Below are experts of layer 2 (counted from 0) of a mixture-of-experts language model. Rows are named router (the router's row for the expert), gate (a neuron's input weights, with its number), up (a neuron's input weights, with its number), down (a neuron's output weights, with its number) and show model dimensions 64-127. Each number is 500 + 25 x the weight over its row's rms, rounded and kept within 0 to 999. Numbers have three digits each.
After each expert's rows: "comes after" lists some tokens at least twice as common just before its tokens as in all text. This comes from a sample of Wikipedia text that the model never trained on. Tokens count by the router's weight.

# expert 8
router:563517440526499490541485500472507447503484483516547473504541507549492525462494471550476519481507517468518514461487474469527541516489511477535519464466489489481516491466486525524505463514524502
gate9:518497480505537504502499450498523544506499505503542482491492454517508492544461480516517464425515477466487508462523480439487520456503502489501521432497473518558501495483479521505547516509460475
up9:509467522458500500474516512483487435510511505482493510501512501512531498482529504506511517523517477471510487501470509556462507529531502496515463491493490516522546490504496481472483503485462519
down9:487492477480468524485449491473507490468460530509518460486508500515526472475481499473544528442532474438513505468465498467502540449522509514478522467498483528481493477521476509510468484475490492
gate10:537477458517466487503480490443531508464482427484515515508539504489509500458476515491545504425508498496538492564478522482507524501523494478478499503537485510476532519514507516468489513483472499
up10:524495531479484482498489498482529496495499502525437503461459511485556491517505498473474559526498491516460502502552488526530494512491492485545524497476523530489495485525517523493518487513472533
down10:484466489491483550528506514535489467496518535497500483499490488533501538514442489513526503497529547476488515505502517503467507507480459519517535532468487452481503518461474508518492528523507510
gate11:528490527497509501476475521510502496509511525539507492590522518589495481522504489525566493472493519486539481487493467503545495517486522473481466519532520500517503476479502503540465523492521467
up11:467480479515501447497470483487506481490497527553482486532499497484480509509504489503477540498492471498468497474479514491474482520491515513524535503496510512523490510485503521480476515494486486
down11:472512475531522492522507491491497513520550469503486494485511500546544489505553555523470526506512524513506501455496551481437492514497527488531498519468539495489551487508466513510505519473477497
gate12:464408500523511520501508492522530478467496505485518453498537504552459505486493496525469486507505466475507516500451473456502482516502516475470526496522528470495492508528524480545512519485498494
up12:502503474483477498483550533538517493505445507530491489505495468484488466529512513476497460522501516525487475517539495525520513476512473483501494507570533501522450472483496519479509483499465455
down12:527545466506503476518500493503490499514509499507483500519445520451519475528511487483523468503516518525484476490523520541502511485486538492556514497435519527487478531483467510436537504534495537
gate13:531501476471485472525498524475501470476481511503512542499513452533530482535462457525473492539501527508497500474486520510521497489492476489513532503509513511521484477445495503467549507522508508
up13:492459524547484536505486521486471519474513459504496465422508476478474467502490496490490469503514450509521491579522494537487454516517505539511502502484484471539527512532489473518509492517479498
down13:514459523504499522471472498430480476550495481505473507553543496505531535501526486480499510483500500493488444473496490476523506490485537472548511467499494472466503507546448534508499456461536515
gate14:579479477498531477489502518479478482528517477532457490524523490473482509537497449489532491509510479480469502484484513479542519510489511495505482507529499519526498504472545497484517501450497472
up14:486428508497546494503474518517500513508538507511484505510538476501490501512537499497523472511490544523512474493472486492509437537483518481560465506483511527546530495503473504461487487535497512
down14:524429507510534507507485512492498459516497524527489478553489533521499488484485474492509464477474499457498465503466472486522454501466489487475486509489511571551475518472507507481514524563495495
gate15:504484503525488478541447522524511484512507455510505451541516536498490492512443478492476479485474504498530518519442510490517543536510464497552486538512456522523472517513485499519506525499489497
up15:504491535487523515500490480538509520509517515493485524516525501506441483505520487502507485529476508444511509508537526452493483490494477506542477464522488472474478458513525458485541516501537525
down15:495514507545486495575506479530490461514482496492500498502487476517518468509487483484502487496502518517466517491478514512516508514485500506512516492511469519565460474468484527538491483517485445
gate16:555524499512533506494488563480500475476529465491510492565538476503514527462507485528455489429513466458504478478505518452497521472506511496461533449537500484478514523494539485540493486534478468
up16:447509525481459491488493532501485489515469475523476519503516467511480476510512482511500522535470484486490517522480524520445516533469489516513491534522449490539459488481508448484518475475438489
down16:527519504509517509498491480451497502467485481472489474522541461539553487445495466465493463467519501473486513492512485484478498490479495499506528467488515481518482476490502516532490523512474486
gate17:513488479519487495506475502547491470512469596494497486525504497516514503525509538473510501477495489501496464465475516488506501530502446456502499453489439524491502539526499559496470485521503527
up17:505496480506519487507500488546506494541454508491515523500462473523496489463527508487426519528527535523511485500489434516484522519525478486496500520464514505535479535491481488449522518512478541
down17:491505487477488510486523503495489473483509489493524546489494511527521468519487550506487516536486528504510524528482515561513515436473543531490445482461487467482474501550507508532553549517504525
gate18:520487511459455522496546515470523534460474527460514506504529502515518574482522485545490529502512459483499501534481476466516489522503527478531521451494523473516493535542471510490512493505492510
up18:478457501515530498542515516480479505534482510501501510495504479507474509493476505459525525476514517491516540450555497515496507516515544490449531506543543501515521515492495487457520517486498551
down18:485514460495525519543470505483476472522503508505524492483484496518468486519481504505526523470501532511482502496493478493509520458477505526498487509553494524482506508535550528508493508485487488
gate19:524507484510532482462493481492514491525524501494490485530490529520490530467482502541534495467499499507511539465481526463536533514499513438473530497509493497489482550515483580490448481524507511
up19:488499475525517512519516505530498456537426463517522472509494529508527464493521529513536536531451514506514482485517509489495473546522455506505527520475494488524507483446495490500547483501443549
down19:522467476488490480497547493490521472538465479513494499566483501494506504510504487520512515520515517512493514460464495501456511547465493465500486477459505508501502489510514542506501498520520532
gate20:503506479481471500487479495549463507448519511501506518504533511512505511458525479504478484459540483481499509470527456485497585531476487524492514478500511523493501500540525505494483531452516487
up20:491521494489508510469534483493469473535502530494512491516546546498559489466489497523521489530544501487482498473491484492474507492494469490523542483491497507470451538518489530494471576490520489
down20:483461487510522539502491539486500502524477505488536450483506485493501515508483444493475439504495469513472495513503502510488501470506497452506452522478500483561478494455498521504522471519542466
gate21:512509513498453511519483490514490482522455495527508547462496470542464460531495530521489513482531506534472489477491518494503505530518485514506478499482498488493540503514507504458532499454505458
up21:522451493500498491507512508518452491517490522508510499519497479549503483496456514475488522495525493470479529504490512502478590447495501491503518501502480514472482485474498526493504496497538578
down21:507493528519504478469483508474542477545484514534509525497495473494496501514508482522545497499542508474497478482488509492461462522536487541496482466525503509547479513530486533485481496517502455
comes after: " |", "|", "′", "°", " February", " /"

# expert 5
router:527457525497516474491512488496425502537457551504486475508504519507511516501510476545509516461523514483520488501521427432499505502529490510453506463495498496528559530506456501497545503540511480
gate0:458458513497474494524476490488501489521481513493504480410496487477507506528488541493544518518470506510499536506499498550520493526462486458501527503508518532465517464529526455457546483493522495
up0:436530493488453482504518489520514545484555540441502496534474443510499525517481504460496516495508489490533505513468472516527509517502469503496548517544456522471541487452531529494494468500518525
down0:501506496549532537523509511459521479491492495451528494474532510517482553441440510506515498513498498495510507491511532470491467497476496514542494518445518482486480467461502491494458443486450492
gate1:526471509540498518539493547500515494503532511543484488501505509506457480519498482520504483498485492533491466486488508522479504508458481481502485554499489494516469496505516499504488472533530494
up1:531457553501539501490470498452493478490511490523499494504487515498511480484527472544528524510509502481507498482516512503451516489522506496529517512479517488467483487543508489494535518464470485
down1:518467521482516494504482527479515497518466523536524493483503512488489477491452508485483472522505529526468506517529499485488544477480498499470490488496453535487520488486485521549464530508534528
gate2:502461514527508490492527471510518494479516517534519528468475517499509516481521501519551511499512488498515516522502499502494528502523488521518483484513500489501492540481435508526516511525527472
up2:506458505523513490510516484500502505496506510538525555453476508493511519498495503518561519493484490500519513503509505505495524512482479518492485458500521483499491541492437491477516495536542485
down2:500517476479475523503484514498494529512512473445491473547523496496474485519491505483430483503511502510490485489489481526529464506509502470543505541495476521464498459539563536513511522448458501
gate3:478511505530493483503500506527482513525477455464553480523458493485508512484469498487523449462506483482518445459546522497513494505512470514478528472502419499523529476484503471525493455542499437
up3:468484450479544495513501477500557549482534530517483484507487463511475547515489490514514468532547514480443476484540535539490466496511521519495487495517501470525489481533454534496473453532486516
down3:513518486535505498493507452511506491500502500464512528517463490461490500509510472494525465564524430483486533525550469493506501517499509479496472469536534516520538485518502490498516470539467481
gate4:462451465481569474485550503497466479507466511532501443496459524497504493501532470448488516530465511521489491513521447520491504512514477523497526519533509514487507464478500485459541500515516477
up4:543492501476550500469450490456499549490493506488488494503527507505487488525506497477506504476480507494487478535523477450501459487520453510454481503483523496500510512517526504529509477501463505
down4:501453468511469569505479465498520537488476472442512509477523523515499532472505495465510516471525515512510528518490469521493468513487549522557481476487502491489481529523507525494506476507472504
gate5:540500509498490508521479504468503511494530504484509520568549484507502514504504484455467496470516483500492461449505475483553511487493490515484492488514536506489485501493512496492477501488510488
up5:522478539471518495494510516479447506488481494515427487518489493471510507479524509501490496496496509514526496496517478440465527502501461512503501496527490468484493527477442512524508508496498509
down5:506547537526456532498525467481509496506490514465496509505469462509457489517531502514495496524529474468526503499472495484544506500485490508529491498494498489514476458487511497518507469515466538
gate6:437471508507522501504481536489499529488505495464492476487538553470517475485532515507490483478468464504467520481471456483487453504482519484483485468548489461507541517497491489475475488510500493
up6:556559496459462513528496481492553476485487455497503508547499486520475501499472521515524499435496512493501553486496518491484489536508501475464527566505497494488496479474525500475515496509505532
down6:487496514526491488494534524461524515513492455497516498514510504517467513518513511478476485533522492520506514486504472524525529487466482475496467469481528509504449521485483505518524462548493492
gate7:549479517500562500479503450521477491507507491477532543525489543495488519516466476539478438471521527486499516484537515497482573465502498507539515495524509523512523513497489512529472530523462525
up7:506429537467528474512496451492466522488452516516533465528496497498527501443481524507495479522491526517490471531468509457481511478507469524528515512480486540474479476512493482556507493509518521
down7:472493512524453464506496550532509504511506482531498508511511479490491483495534494534502453520490521526518489496521531527504501504467446523524485525526508528491481523530454498518523496524487500
gate8:491496502511475501485504506515549501507522490496462470509521511527480498526497535473496500472505498524454426499496476478506527524507519490519505479497539517492540531507504541444532480529543513
up8:520515517480478513486479496501470485495535494477503511504497503504549484520478488485456515474516483486512473513509501490477499496511491534511510514502509515502525538516541506487518525533532474
down8:474467514478477531494480503493449463515540550522490472469462494508471516466488461422472479467520508481514500502466535508493494515507495494523514505520496489479533519478484514504463504518476493
gate9:553525495501522535497534480544412493493520486506499497505469558534490496545519518517506485444516474476522528520528467475486442494501548516494495471472515498531487519559480505516473529524563486
up9:479443504507519477523498474518513526514525514491477487510515498510477539496483502482499475487520504488490474483480479494558467464531520510476477468526494480507514578522481520485516540476440446
down9:488494454483487497464479509451511437500473508500511458518513464507498535451508477482464566486526553520514497488529517483518581502466498500481482482503473500478521501494518503470500455511509492
gate10:514510519523518532535507477519506509493489523529484481492486484510517486512521547533469511475524523448479488498528493450513483496529439546496523502523480539542477549464457496494522516488555458
up10:500538529504468515505533501553504492471496471472538492472520489484499478499532491539517495461486545449503495495473485430489510464500448495503507500492512466532528561512509531535496533515494490
down10:513531493505494504450543448489460504500481522465490440468490508545504496512489469496492477527482546521488542459534521507491515526517489491482493535520506483518486467501537500573527477518501490
gate11:457477488459519482460508529484443542499485531468519503474504484473495488490507499540512501446481533466477509518515457463504548497555522499502507515466496484550497537480494484507496496508517451
up11:532520476496519508488497477491488486509482514516528511481554438527459534498495489562506515490502501496509535514479494433513516419488499542476479507504481512525425499519520462490472497492478497
down11:494477526482551450473470525498525491485489463502522493500515480522497490502452492505496472524525517495502478536478501478494495538452493485533545513479483506538488502498482471549502519491491536
gate12:498525550531493486481513466512491544516468485457495496501493491470516474505509528537486477493491494481519524497508450455499434487529522473486518523539484503491532528525505512511537500524485519
up12:534482484419526522490477528478556449482484495498534497510528497505479515463499480489495481530503484517506509486504487524484482471454525500510501473496510480475521456497550506521488497501574533
down12:494505536515528472489512475473473525491510515509502507494471524514486463485490482529501507479487491510490491467459481452514482461520470481486497507514488495506470516489487480485503527468423497
comes after: " the", " a", " and", " The", "'s", " his"

# expert 7
router:520480472474568463524507485502496512566469522539501490522475511492560510511509538517519529490512502497531472507486479473493484510462482462502487498478486476527487537509477513505539451508534477
gate2:567527461461472494469493494498485504512460527503489496479509467495546549538485490541496495458536469528481532487503485550450515468516510479465476525490504504473506551520480492495556463508514480
up2:566495493490487523510504505514472516492492500491465514463525514466539527513537509532479525464537509502494509493502493582491496505503497467481493502498504476516499553505464515511533450501499436
down2:512542507482476489485498553546499544505546487485494495522527531457543535540512523500476501492489517495490506514488498507499486510486532491459484477511545478481491523498484479526476496511469485
gate3:492494517519516513511467495535515489525502487516517468506563515469541510440522544472499473440557504495472517491522501511460544538501496507529489500508495559475507521498484529474479502495508463
up3:466455478508514462469525484477501498493494515497497480478537465523488510481491460510487525493511513507499480533477540501508531425474547509469514508525483501535493525464495490523477482535501472
down3:481526525520500523488531485490508463507529504430488466522499559514482466520519511515476503470488492444501477515525517525508461516506463493480480478490456507498521514453539507518496553557451473
gate4:511470513512535517497443500496490502511512501488493440474460538465525476486470532460515530496505513477454477505486503517485478509500508523491487497516500475484482539497506513531502474513509518
up4:523479480493493475476482476475477411484546531508473525474533509468478460470506480515499541533517456527478527493483500516503515498488526501472548512541489453475503526505518524495464489505546507
down4:465542491513503534462482483454531480508493480505509477541490521486487526502473529489496486516453514454491462497496501480496442508496509500480510456506478542489496472502521457500472496488457511
gate5:533519485516519492503512515538506484513500502575488495531465520466539518474448528502469512479513502485509524516522444545514519529527482460514489443532485506523470504513536493518514476472491475
up5:512593516478501490526487469464495532459471482509522509475531470518494499501447499456557520525484525481511512500514487452525490499491517504456507524514474491493484527484512508516502533488539513
down5:517501535538501516492502505499512471479468493471504517519505515499487506463477517473487480517525451472494484488530481542500527519505484533487483492482532522467485532529498522490500469539505505
gate6:516531547513493494487477478516496545504476450505499492484506475516488494487514525492495508476469507461456500504532537490504525489480509485478499529511526485498523486467506507527482479506497511
up6:512518492538544509523497491506541501460544526497494465499503522460465497485495549488458543532496500518489499492504481529531471545514524509446471514478501517531519488513495517504473519487516552
down6:453526482476533475490490502523541572509534476524509512474498475532469479476495528481435502499494489507475457501538504508535503526477505495434478498475501503488540526520517486505497527516508518
gate7:528519459497508489524526525544526506534517492542458513519487483465544520510531458517523490475523457489471489490519506525502497464536489494518474457478459510478537485514518477529498471547475541
up7:488539545509465485518493502504472484480513443498501437490524502490459501488483497510537497503552510521532517462493498506567458481485510470504473485508506513524475490516518479477472501512512491
down7:508533509498530527559464507521510510512544533473459507523500524439491518519509504485502479512469486522535479504529512484508499525479539510483489488539539497487521498396508491486493483473504486
gate8:488565503489533477505498539479504537513489510457516524532519463483499518514468526488473501480501528465490482463512475449490514488533491529520492530538493468466488520504455467538495532475464462
up8:539496503511463468498525537481515483494480477520541492549541509491465521537541521522503540482500508485508498498451513492495521473515496480490510523461494470488487538483443503468529486508484542
down8:449524528516491463509518534488505501519487527517474535492452510495491528491477552466501519514534510456513531517512499528523487480496449473519454522526475472503509516488539484501489497464484477
gate9:462483518496463455486480479531505487518509504515499488477460526522522516510463509513506517501498518498491501516491505495497465509484491485506501520556484502534518500483497461521520492503533555
up9:513522518500542507495504499476502580507477558445557503517493489506531474541516536516483489510505514475496480519492486466488517525467489454445488509505461503533467474490516507491521510479498540
down9:514486435484462524501492473491480448492499514513510497522542484498497504500451470494497536468518494524535509531523493516463474517471500508525487482515525523491518507508473519494506485486467461
gate10:531530511482503488506472454462519502522455527507530447560529513477511500487449501481471469503486465464502477471494496477505513514469517486493504493453474477518482508479484507502486539486537492
up10:479513479497507499520485501473455461456533437555525530474501499522515488505471490474515530502530485530487492493509523537518500501512452508504503494482475524440520488512488512472491477488502587
down10:524515508512505475483486485490507522524504484535516451533462495478495475462501544512492501504500514497529481512487511509462504485496509473518525505506521456488495487480466521483494552479512493
gate11:493495507510533508527499473499539533504506511533492474511507511518499470474512522477503509496494503513527473514480545576561484487507499501517532528530481470512538459543498530523470467495486501
up11:471488541509484466509514502511504483511485466471484529501521484466490506483501522507503476501476540499543525465526507519467504514511532497474533448505465510535498481495484509534517506486466523
down11:522521520484491468495491488479481479521505437467497535533486463499546518503513491484527472541505502471499477465555501500495477516461544518463511465466498505492449515490512498491505531474485524
gate12:525471503522570496470521511526501488474492514423545514520480534546500527492493508488485489553486514448489533463482483511514541483488454494463501521484527484511468524473487523490526494464497490
up12:488483481530495458491455511536498489514496450501481491560522466454515505480560480541514523470562509431555490501455513546533537497515505541533503533506518509500477499472465540527513485509478458
down12:456486477531455473459496486471461522494496502543491507496493478445493469538518487500524509450571497523515468533467518552505479488513524536498516509516529483495485495535463501514512497484507530
gate13:480498528588538502511525467522517486505481553487475508540487495520484483469504492481506515545529520532535505468475555469510509505448480505485569503533464486534497490506460557510463488526493487
up13:523481514537483492511516538531526485513499533504466537501509495537480483466528512485482524501548489490479492492490498491503468452495490513505513493498525516524534509476463545487543524535514476
down13:522540445486495512491475463519527501475531462498488491528452505487495494498525515503486496505513491532544518498535522481514501488477509482542491496545498537510538478534503500511474504471525510
gate14:540489512482531508525500520467480488517488500522525537545485525500513517469474502452514486496517519494532462511507521504491530533479530530472523484496514494532458530489492509507455492463545522
up14:513493500486514543517470496520478512533468450480476541497476535500478542500507521491510474507472508548468486512513530518460475520515506504509525480501505474494507483535524512494489512495507481
down14:522489494541489534498519506492504507530522469489488504506477536515509534490503507498528530495491493528464497516481501527540514493466501515532558480497524451510485429471492519523494498489530494
comes after: " of", " in", " to", " and", ".", " as"

# expert 0
router:496479493499530530505469459503549513506510551477491501457510488494512526477530523533493538475492447539509474502493494496525478509509477444499464508501496478566532508489497574473526477505466450
gate9:487494539504504525504484450491512471495530514522494485483504519528504524465487508490443522500471475536492483526478496480491494460490467495553481502522540510507512481504496484469532472462508533
up9:556506499489461512522545488530480524500475504432484510499497499506440481513502524506448507492525506501509494506467515494525561524500540525510483512465491473519504510472472495514499531502519557
down9:542510498514499538541520543498528496486517522472468518500528516497507517480507502505517486496512482528525476526479501491529462436543475509509551512490504464513527530486486514498483514536493478
gate10:538508485473455512523481511486528499503500505542475497536505488536489489524508487489542518454529513462517490538536592501452511508519526496496477475525453487487542505496461515493479528499501527
up10:498498509521502506465552536520539515529512510519517514481499521513510505485480560516448487474504496520501494496484456478521528488526468539495488512497539492524479470526534496543513479469489480
down10:530507522484490506523541516501542546489480497525468502481494514515518526526501519508481503499494490502553521513527477507503514500484510501484444548527504501476489503520525477530506516428480490
gate11:510486502501524524547499475519495482490502553496431473494541522490493525460520505479489486517483531487502499503509508489492511495488493484515461514500457480495468476480495480461499510526513488
up11:519507511557490544542492498492499488452498519514497486471480458532502498531473507510456495460517516472440565481482519491477476531525546541492515463494509514534489475495455517529558455462497495
down11:460495489509483483452481478473488525514510502500482481458503482485488516483483464520521516499529480504489497533526503471506476519490488472456530510496529491492496496541524497517506506486537537
gate12:508525504496464546494499506487522500462460489537467465484544463503493503479511479435525518487542487475503476507501523494532509523490475494516481476500515470522480509498521534483487498502480499
up12:538426530533476506517481515499508514509499519495494442491516499475490492520539469519505529490503459496471494512457536500497503474487511544531556509546481504500492492467466506486495492522473486
down12:506458499482509498522494514478453478458479481522453427548485474487486515507525495447496509506504513491506502506519590490478487511495470490476452502515501461503474502511520529533494508511530545
gate13:464507504496504485496483523504510480474434524494518530486498484489551478516530467476482497501540474504522494489505484578535520507488481471473498508531509487502543508511463527523507468522509493
up13:510500517541502483511511483510467519483497483537516530493477528468490493527508498493518438500483499473439463543497498511521488501492485493515480520496477483532527542537523459531507524522494501
down13:510467536487523546525478506475479524474499493492501468504485508480504515551525471508504508526503501547502489528505495460472462508515515507487499487509471506515450538522512532531509478535530533
gate14:463540514500528531485483530491484542477485526521472484475452501502504465472494503450515491493497531504511478482521480508527515450474482556467517508510479454457489514449537548511508489529506492
up14:525507506535478477499496480508504483478514534511504437511486542508519533493504531467504508527477519468541539505512482535517484527525470490492498478475471514500516502528537477509475536488523493
down14:519528444522477524536489509505498544445490539506541457478497515491507500484500498457488501481489551548502490516503469519520519511484450473458550510491461476485533449518460510516505510512499506
gate15:529535517494481470481507469479491496513523487484460490500523539481461475469515515507480496512471481479500456481481509516518494499475482519476491451459583482497443513503503510495534479452496458
up15:481510538496514516503477498487509521478526471512451485487459521491494503485536489516523510505490487428532499502458479513503485471516469522492486475488522486480509485514536495507485539509505510
down15:531494464522482494534514505524485508493491448525501522508462516497515478480497473542474489463523475476472512517553503548450493538490522512519520521550550537547476481515521479491485503512469503
gate16:484498490465500466515477496497514489526482486483518523500509482542470491525463509517512452505533500462532508530517495506480480502539486490503486510521520528521535528413545486494542550482498477
up16:512497501525463496504534520478528472488503470531527522489523485473491481576521521436523474508461476482531472470514526515522503519489484484532480504536457531487541497494486505535528507511498552
down16:506503503510514505497513495496508494492512476491484522505521499450505503549521525488514496524512486456514436486501507481498498492458458462521510511531439511498504491506484534505522523470447511
gate17:452486524496494527533551505518484514507480517524505487466478495558506509468465532467484495470514517478504511494523469483482504485518526495557482493477498490481518496468516521510556461503483472
up17:487515481504533518530428502515511500461541480512510449477486500498524513498578484496502446480498508509482489472499517516564505525493503501519539475486475505482495488451503496513514520505459543
down17:518488497494518504469513496485516480484531501538545501522487512476544514562554509505481521527505492519453476502485510484499466522524476514526475513520520518498421493501486545512495522517536525
gate18:468536467501540502514493467523517518511525531499468480474531517499495502514507560506525551510487499533499508494502493477470482527489483472505442514493456522480526515514509489474520547495488528
up18:498487491470507508501512522490492472505494490478496527509542528490482457512424437480515522514526501500513538482473487507471527522475479474548498505544490497487456518497502502554483492502522532
down18:551499464490509499503473503479501517500496483498514467495500494529512522462526518515463457485505514485523473506527487534481465487512507507465524496508466488503523512478527460476505568535532464
gate19:449479470491478510498496496497530486538509498543472506491489504507501493487502488520476520472508435451494506480480482515468467494532514500498509436514493510532503517515503471525541479471512505
up19:511515500500501529551480510536532481534510489548497527480474555502467458473528479525526483444478491510513500523493499521491478421502521524515474546494474534494543513503479501515515508518511482
down19:524514516559457515491483443492482497450484506435506501505510498543562514558475473471508510518486497557491512482547537485510500514456453493498533557520522504520478487507523491492502481464481480
gate20:500528478491526493538490526487528501485479465521495527490492475481511483517484546504538460513471555500483494449515521516474500483494495503498453526457476487451536482483498506498473461514482499
up20:491496561468508503455485499499510562494504513488509494488504523518516542454564502468523504497465542495486462515548492488495534470515500517504493507476515472473432480502522537509513494504492539
down20:523455499564494485505523471474537506490485462452477504567508467512495487550481493532519463513489512487527513522472529540522482535525507501473509527549473532519480499514485470504505539538532488
gate21:515506544506503488459446480503471536520490543500500488478472538548501431496514460511518522465478513484518496515535501494516472511497484478481476491499542482564517481500500529514467526507486484
up21:531504494463479487521468509463508473467546533498479517483497483487511441510512484506466529488524505461500501504497523524498513515474499488497494507515514469507522524507503512543503487479503519
down21:495444468493510495451491541512465470504498511503451484506447520469528544512457500457506506480470487497511517535525532509525479481531479489529491446529492485490521542496522448516487498458482522
comes after: "\n", " |", ".", " =", ")", "=="

# expert 6
router:544513487562532499492503502504478495526469487468467497449523471515511537547512464509462563471521488474510461481499519490534479519522464475442520500514501501523499471487473492519529496508491475
gate9:503471481565527471513442498466498502532506443487514469474532568456500489520495499493533472496469486521535487482483514456455438509514495474468473489460522488446516491508506477495498501514526470
up9:483534477489531475523509503444525486545505476483495457484542541497472525534497463532470482466534506487516533520497501528458469561486524480481502502532530515475479443500539517528496493422479513
down9:479517495464514533538513467496474487490483500452492523548535509487535469521518461468473494458562505504476487475479509507491506533499492498476534525533495467514487492500526493473488494444434512
gate10:467524513489505485519504492500479482528477527511491480478594540487481494522458541474508546491547480506475499474497479519474447507506516496521515550540478504471510503516494501503504526521489485
up10:505464547477508492490478477491515461522520478484472454484504480515500504481533459473470495521473476497482534536492546468502510453499525484531499481500498498503473515500471504510464514519560506
down10:518532501500470493520531477495478498488482492497518513495498541477484537516469536517511495485479471500502484527509481565455509511510500485511484475502483491566509495500475514487478502501481444
gate11:511519503468501500493516507502467520503483490508499532449493484538526509488543476486516542499520496472478469514494551463513487487510454538526468512525523530524489518506508527528503513551518492
up11:479488517482453514538552465493508482517455523511475495482534488494451471495528505505485499512511540470530484464511514521469495497478498503518498546523499494479476493517475512463533453493523524
down11:489492494507511516465483506482482519447480481520482467496502472559456498471486469506459510497532460536472540541510488478525498494519469496506506485518505523473520523536512463549522479514495512
gate12:460477496484539491482498526521491535520472609453510472490512466498536514516484504510484587478503492532512512511537500502494492469469443536565531514448497479473479514507487515500481528496517491
up12:468511476515509552501508504493513481478508475449529526507469480451489495519524500563515493542534507470482488516491526496499453523486491483501515501518506487528551526502497478523496517536499476
down12:493482478508504508506497524480506546446522460526528470483505510496505461486502518514515440485543524490501499499503487519490499515506522500486496544506494454516540456469514541519533477456501475
gate13:507553505544503515501530455533506490486504528454498458505506510529537508504514487483532510507443490469524463523497513496496483474500543496487475476489510466535500477536491517512468486533487515
up13:488509531463458515508510495487472516462482492459471534474461489493518488543509526495486514513526464468554546501510507507561474539488494478475490490485487462502498485521550498524481508465479502
down13:527488483462490492496512524466511496531497489478468510498491475530533506578499484477509492499509504489496486505476494496530466522491494492535522503479515437540483475471532508497508483457507476
gate14:502539471504462563500520501481453468510516495490512527485496502507522509515507512498493483495526503493524533466487524515524500497531476511468503479514454483520488495478479483491508475465476477
up14:500553485495535446486516510516469442496512539524428489456536487508500554470514506494529500476493562494452509490517526511517526510500492495514470511489502534501514502493478425499520534485509503
down14:459466533508464529516515470451516526504492485440516511511469523474462494515530508511505517485499498524561500473503502510467525471494503514457455508549513486500445454528526534500463496485448510
gate15:483484486521468493485497482483476561524513489448518521484512527486460475490480495509518512446464487502482472479483542530519532542517524499554495504509562511580472507479510528499459484494569472
up15:502496491475520460519476550510466484521563509520488520550499493504510452548497465576507486526505460537511497457472493482509481483531482504513531519510502508491516489520505498477521508511528473
down15:491514513466456483545490523500513482459479509542498500483479442527527519496444473493450516472510468521486520490543493494509492507491557529487512465496520515517494503529496482461494517530482537
gate16:536511507527493526469494527552525516507465460501498480488488451466513487505501496428489494511478486461492485492449504505462519487525483492468514530515527489502527504477505529471526448518519480
up16:507516500485511461506489490486484497467521516517502499515521527542538510512520516510508490482492498506503466485553489499525477514513500532559503482506501482526549523566518499471491504455450479
down16:528488471501461559498515489572514479504497465470506545476490507491509464468480520467504512499544491462503515487454491495494550536490517485494508493495491506482499511486475479486512481476528503
gate17:491487494461558553529486504522534477504521488492527564523516484450506536500455437500468465494502500483507500523441505522481500515488454513512452473483493506508536523480430498516471518500548483
up17:490504501492554490520467505538540550498533525467477533519467440466479510522504469528468480481496508501515495515493473523532507511488541514522497455532510473521500454495493531485492485507531496
down17:503500478531486534524496509495477470505528494484506526488502478531481516532501504501489487508491509526487475494504525496512519511534490463473468495442484501541528527472502557531528499455467482
gate18:513508455507457503482529505495494527456528476503469504497490485486516514467524461503491493470484532521489469537490538504468510521528456534508537471494492496534547525512487506499486468502517527
up18:523551549501514439497511465533514514553513504478497488467490540499465468490473541498485448493493526502525516471493512494493496522510520520468488505521498555461490522511520471497537510493493524
down18:526545534492514483472502472504522507533479497515482501502471540507494478459498529509505519530482478475501547488486490468520515495508522535491502520522513534463525512521457488502539531478472494
gate19:500525524471452470505484525492487514482527480492466465490511469474493485479508499477471540514522481509517494492493508477478492570452507483471486488466554459481511532493509503513481489521548490
up19:450507462508506501472491489499505472470477509538477533530445509495473533475510502545521536505497473496455508472483517495480504489514461518512507499475496473486529497501496475517498522458507588
down19:527490527521518533487508495501533517538497500488498479523539502546513508509453535498484475485531493480536497477486473553522474505546462517526480505530465524507527508491540508512504511498506509
gate20:515517507522497505473453544532536530507492492485496485525459508508503496495519503503467503474532497469517542515487500478537511456472527489542524484516480506540485506529510538547498485506440510
up20:511523530531507526430548485507472482481541516487484480494524473556527513493497530501511476492504496467490470509463508512522490518596485525548511488521494528499546512479517532508510510501488452
down20:515503498542481475494477531511520546483456455474472538499462541528516496515487501480498557470505519486479490533475517506506504510429544491490521473501514490503525539522476528520514474530437534
gate21:524486491500530530508506488464492496477473506501457487491469466485533458528506514492465542514544416498546488526472515500485489450552462506525499488511484498485489476507519531527487504515475469
up21:509519497504506551508525483482512499535479491494521527513500507485481496521433497515475510503571513518475479530553503505483528493516452501503494475496510506488505514562517515495521548487477491
down21:480468454512534506526506466458467481508462538471444466507497517486500519511532541527482531494475480511470490511496511501457513484519477505544491526471430530478496475496527521441494512531520508
comes after: "\n", "s", "ed", " University", " one", "\n "